Weights of a small mixture-of-experts language model, trained from scratch on English Wikipedia: 12 layers, 128 experts in each of 11 layers.
Below are experts of layer 7 (counted from 0) of a mixture-of-experts language model. Rows are named down (a neuron's output weights, with its number) and show model dimensions 0-191. Each number is 500 + 40 x the weight over its row's rms, rounded and kept within 0 to 999. Numbers have three digits each.
Before each expert's rows: a language model's description of what the expert responds to. This comes from a sample of Wikipedia text that the model never trained on.

# expert 18
Description: Bare space tokens before numbers or foreign text, line breaks in tables, and function words like to in as to or order in in order.
down0:532467474535537525471505445482625606511460546452474469419582531491507560544460522434530561463542481472537482535507564529503407543504459470567567471471429550504534458498539532487524498509502527456518545515514497465474515503509518489492523530487467534532519593484475510500497490557620480473471493532553559529414513480516532502475631492483596480444530459539474523453423520525516520497540453469510504536453504457535472522467514441509481435542511458472560517501480543521510462451523471495575510523527502467462513536481551554497520546549493542532491529502542484499477546568475506464
down1:565465490573488517538472545477463470481405489428561469550556406588536506513504479495485492522546488458523466447546541438558479448456471485533470448545493511484481481512415541524470488478448471522504571561473491455449532507475476643512510524535560447457506517446461573453559506479535560530552500523472469447504502498514486476536524479530452491564504412494535475466479489427465440488468556530527530524520512510453511496427521457533523467534480554553498513522542547490491490527466493549477476488565464510569584481539455560501508474535457557491571490452525489472517556535533522465
down2:528522516524520520485462495419520427463413514410480448519497452473522552498519550476499483520483459523550510505470515441510539533501464436428537470495508473511465511494455485546470488403454526521466519544514509504541529476502403470483456557518507503450522454521525593462618451582570598529454570507523548457453461480505608598487516462518492476555567480464542532487526473511481493482527489424519495458514475500490466498426563513461535503458532442530449522468560503486515550503460473509476472463505499490525495526487484476491418551524592482498526479456488491490511536463473549427
down3:507550457492452492536549461480556568492533483482502531448428554452465510488526485581533499527516512552564473520489485499512471507512538526508502467579591567404545428447528456496486468461514523515424482469508541469546485450480517575536527562521498539483591488451545579452524494472521559457410537514533481526491537496521496478540471536537544505534451543513539471490513487502407531488485509514450592506531565503505508476473499509533452555532548518521366488460501461540520516503520564467488426438514530527494467455497466532476603556473450534458504470509521525512495575488461509533

# expert 26
Description: Short capitalized or mid-word syllables beginning names and words, like Da, Ta, No, De, Me, "According", and pieces like -ter-, -da-.
down0:494427607500489517544572505509528453478464487433498426498478513487462544543445485538567517499525445482526466522529495441499464506484508420490507437515524502502521573494489490490576482487449586501486544455492520537457518487464503541471467540480512465502504493550540551532449444496507376569489519537548499545451564494450439518404503543494451478541497469492484487454499389515495549581491442517505447505467520502473423525490501494524525518528531520527458559539560464470487481485530473487551518513520387518547413525516509496549502440520449536484499508454536449440496435447554530453
down1:495524456503502517531472497534503527465527426522479537452543576520534521510520415536480490509446443445525438546474565563489447442459459443443512523549523568502532478489454529508449444504518404464415475501470509555557490446454463455494552469561551473568515578540447531498516458455466496480509469484466381496503497493548459472487512509424468468459513509488495524517483474511505493472451514534552506539427486452428537445527565468530508471497543481537561487398570499449487422535577517524528523523491462474544493538522465481577495487524506465539467529518445521471542569449497524504
down2:550497539574440456475414430459506471482552499438470466486500477504511432451461534479570523444531473450504516489522482456430536491535538457481427440473393482475529489541483480497490582451474531473530499481459526469522491480500561493513509506559489465466492525383461539473504496543476472488507561466460447556533525489522523519544473483455503535427510435489472502522520436464448527489458563586499535433475529495431517463563524450414476498474544454552513522447450516438540512550525524541480551544491440491499481490449456462518581531524455521500559432476508500527459545475565534465
down3:464475458463521522492477494537513478516514552480495496479510410538448510470527449617406457531514497494432486510447537507543494507443465475482511538492585484556503489543498514480526489508540396497543512491465522487510573482450528501534504431468528411456500496517463472537512453461500501496434517496457404493457533457461456494510454532496538577517445492520532502515519456543528513420486466466475499483434512507495535488538454530559461492516498503523530535472428505447469479534527442621433515507443540453543501504546445553514501576433529577567540459472504525485592448544540494447

# expert 24
Description: The words to, a, an after verbs like hoped, committed, attempted, plus table pipe separators in results tables.
down0:548506506531525529505506411492536517511472479421443493480556512522503427503507483459565477481470438460501432539465606520477457512569462536539550522479489460536479483511485493496529424491505574474467497489487455539510503496466584521566532534458481577481466484512477541455464505536571435510496485537507572526490566526603437512487524518506509446408496463498506495489470564510471503491528516581454417507509481484551469542499423452484513508550558491453498519444522467577507535584500430437593560452518501463450510486535514490522464473501453483554479459535523528405488509511561512493
down1:529464530578519467492435473489510452483484539520437518446519500469452528535434547460525504505504501479461509505578535545542527443536447515492551464433486529463514430460451494449560495474501460517455556491582466451528471465556494539511561524491548451409497500538524507477489557568500497497451555557565431500540490434408498501497480548442506482457488514545480476561462494496484475425503468512507531569563533513469515507567487487430504457516471547478558537454521505527487523555516532477471505498481483411493543469509486506536498395494518510551501589547468454384537492478510403510
down2:484490532545482440540457494473589486547509480468491530443498462439541513566456542524510521512518551467497524495550500574519469514509525523503521475496532415462549503527488496526555490505504485501536555482543419447516428558479506482518568473484407528511536495520417544491492518560538467448474483494501620500496450560525475535498542409521483471475519586534496470475517488506441478533465480492438502428472487521588522456479507520460517473545450466374475486547488514492439480501469472499544493529459527525518524524407460510576409530510434435547514470493490512440473502486519411456
down3:535498455553502514479481543461426513550483423508550501490495532473395561479491471446494529498578496441443466503498541484524558523485554512498561504481513452508539479435438512481495548437450509557527515524505478525440494501506473571465509476450555491381460488503490489449523436494484601474543528554526588543464495434518442470501517492433451502566533532563500499436476481505453426518526490483515447531581550544513512429513512498553448510474519435492504517503546470487441563481537514530492543507529459459530524488488501500514479542488438572442456548504533536424536443464422524501

# expert 31
Description: Short syllable pieces inside names and words (Green-le-e, Im-pro-visational, Alp-ine) and decimal digits in geographic coordinates.
down0:515456500442518520472525469601546497436464444508491488414465481489528541470548524506542489523433492483483512543413553457466497472449528463449490477493531599518507534538517508536549469432405489512542576454482514519531458501439461521435421427505509454488516515463492516543500446473595528462533491485563476478446534502542441491446526477512545497544500425484421510539497463514507509419441515490524469494502513524574481534497534469534528463511492516586501483494493488589535558485519450537527544545538518555539537469528458456579499510499486503470566404472524516537492465408508501508
down1:535506482519410516482528456483487487417511521396545500483536508477524482469536441489494514492424461471482564552579446484455497493461474535480516496485533619496444437486478456477461531518500480451595539530509508537518524514511553518540444511502559482419451452469485512503490475520447469442473488523453510489551523483490514446552467474464577525497473459453572542506431487509521486497482516569537455486543512502487459564491584437475513413464523596498539496505488542458530447494533460497497550522519571485503498451546520508541521489551538512439480502528567399494508539450515426577
down2:507550530540445439475425425528563464474520475424478491570563411474510499508435499402595491498524486558523476461500533551509495478416488513426509557433530446516533519558454480526549483504548523474445480494568459483551476541484546532597528515528505549550494489451527493487472428518478467485521522440543475567502479436512560526480420499493504499509536481470510556511435497500539566581520445522526519524508482512513426444528517508529514493485479474449527512577506476443525496520502536493540516444461503468512459510528414559498473415527492501478467579500542507467456448498444496472
down3:482457510476569470498465492506512544457500501563509465585551566438466498511547561424458536468565541512596534482499456439481487535540494540501475491520409514578559543484546588509550488523517519458574453431529536494502443524437549503474438527525509473439477472501480489471481458475437489507498485427530602487455436518460509480534507511433534515528512491488476520540545513516493461495571447494452555506491489491442583487479469484597525591532507545490541497475540467470465461505434443510505473514517541504530484474501567469515546580486543460515499485408547430482517512496513520488

# expert 63
Description: Spaces and symbols just before numeric cells in tables, e.g. space after a pipe before scores, and £, $, −, +.
down0:484408519513492525473474515452594457448511545469491478504454520527515465505510419453525523444482512448542509508514538565538502546413509517442558528563450537536518549518491513481502469477572547459506548553452500464453536455521546545456499524492500479485517549530557523544552453541517467526557488482517487466471524518498535341480518457543556548467436479473502464562466567516484481493451524422557511473444492569482487526555509412488506486490549496479488525498525591581579491429542490496523478472507555501469495576458549464498475526549521502519477544477462501511551475505487510591
down1:479516517510464539522534479496464501437507484499570501490512524478516548502414547513480501532515467499466513541480491541459477518440433558468409568484553557520502538547530486476503515518476476507485487513514471504487522528558516450498475561562514494427419481498479464521489522475524503380445395488460433504521467529467534467511492495485504459434525503493500532538514526473520556493517420586487562587496466453516569481527527460534465519570552620486444455503441439500545611575499475552439420520524446459539528496488524492463486502492479535520478477557480523517426563489462468524
down2:553536558518460529524435466430495420524466450553487514535496619479527463476522479566563593461432508497443488590537514429469488510520498530470532519496520549557544470587436471488532525451544479502506515565430487551477559503453477447562473460467594588469461493458459392441504493487494502509426464531491481536535578461511453483489444537467471513528520500480456464488508489433484510476519443571490551531475468490484440495539494511538483475494461477543494540549514499458456482535473493498538568504536516457524477459492487489454460484486547482428467483526543551472480531524446515517
down3:502490488518462463482493491455534436442463535468517453525575464535454612432551512433424525496564567467589472556539496563517480497501488436474555443537445534503510491509507474498449495542571562461478442492519541476449450548430511593503443548526558435510548503640538499538517468507504511478467528468478483484470527499490570426484477494472486507516466500509550472498519585540527539495456518498553414500517547444505514478524458456535516434527479463486500590451506507469530497496523495490502506443514434496501542532494610494519498472517521492500535484492488534521539507468472426522

# expert 33
Description: Commas after list items or clauses, and, but, or, plus subject pronouns he, she, who starting the next clause.
down0:551562451524488556548471542492495474534522474440460461464410506468468479470500473494556556471462424517521494505469502529491472575497454491525541426523537513558451549488508492397524491541569504443468542504510553540457451501461448508535470500494493479475461484474550559529438495475443526556550492491527480528540540512509436451500460507574452433539490528597433571535503499518460544560444521481502500447467532536520451491535463540467523503531516505460507493404542499522483532507545460542505570489539462595512387529485546529545516450492539468493538458514498487464531423442578471501
down1:436519532476588520465478528513505496564524538435538565524448503470501471576499456522500452492587515545570534461541550511526480531427560448455485538461397494483478476538521522533511459502505554590500487475461471437455458549497577447448485465438485479517507497495496574489514532462464458509476521454450493544487513495437427487532482463507567491513560417514499535534446452516469435497539542538546478520557564550377536526453500485510491550430473503569544500508503455504486454492502560503532541516505437472494517527512551427530460477477509569477523509485488474480576561532501486517
down2:558481403546501440529473415415543516502526584480452548470514439462499489479468525467492498545550510522511459478497445456493459551480481504488500516533524456487526474541538488487517540464462509509562470514575470464559508439528555533488473617477516557520505431462483507438491591436531559500440496524490532537454496414522573499555444465565463467458469457449505528529531557440470474429554468529466542464496528529524605491446479454523512467495538468494557470485459429448513465521550463550522593475507532486459484491501448457513515466518445472509495499443500502527484520531449506491
down3:545461409536529479501450545475496475472551469501578455466469524461453505443538543472466501554519510519546514494490527557520544584486492552506475462560533530500534488534522447511569558478566427443429509557493517472562548588454585444531463509486540528484457481508525489500447420483508458414448468471546536471490468504491514463547515487469500527522469628479474488471506535414429490523504495521436550531472514460444512511487452451482477551514517537489434493491463488494488474497471567539478538509465565436496565435519483499457539502481513580572467505516500484561543507537454466553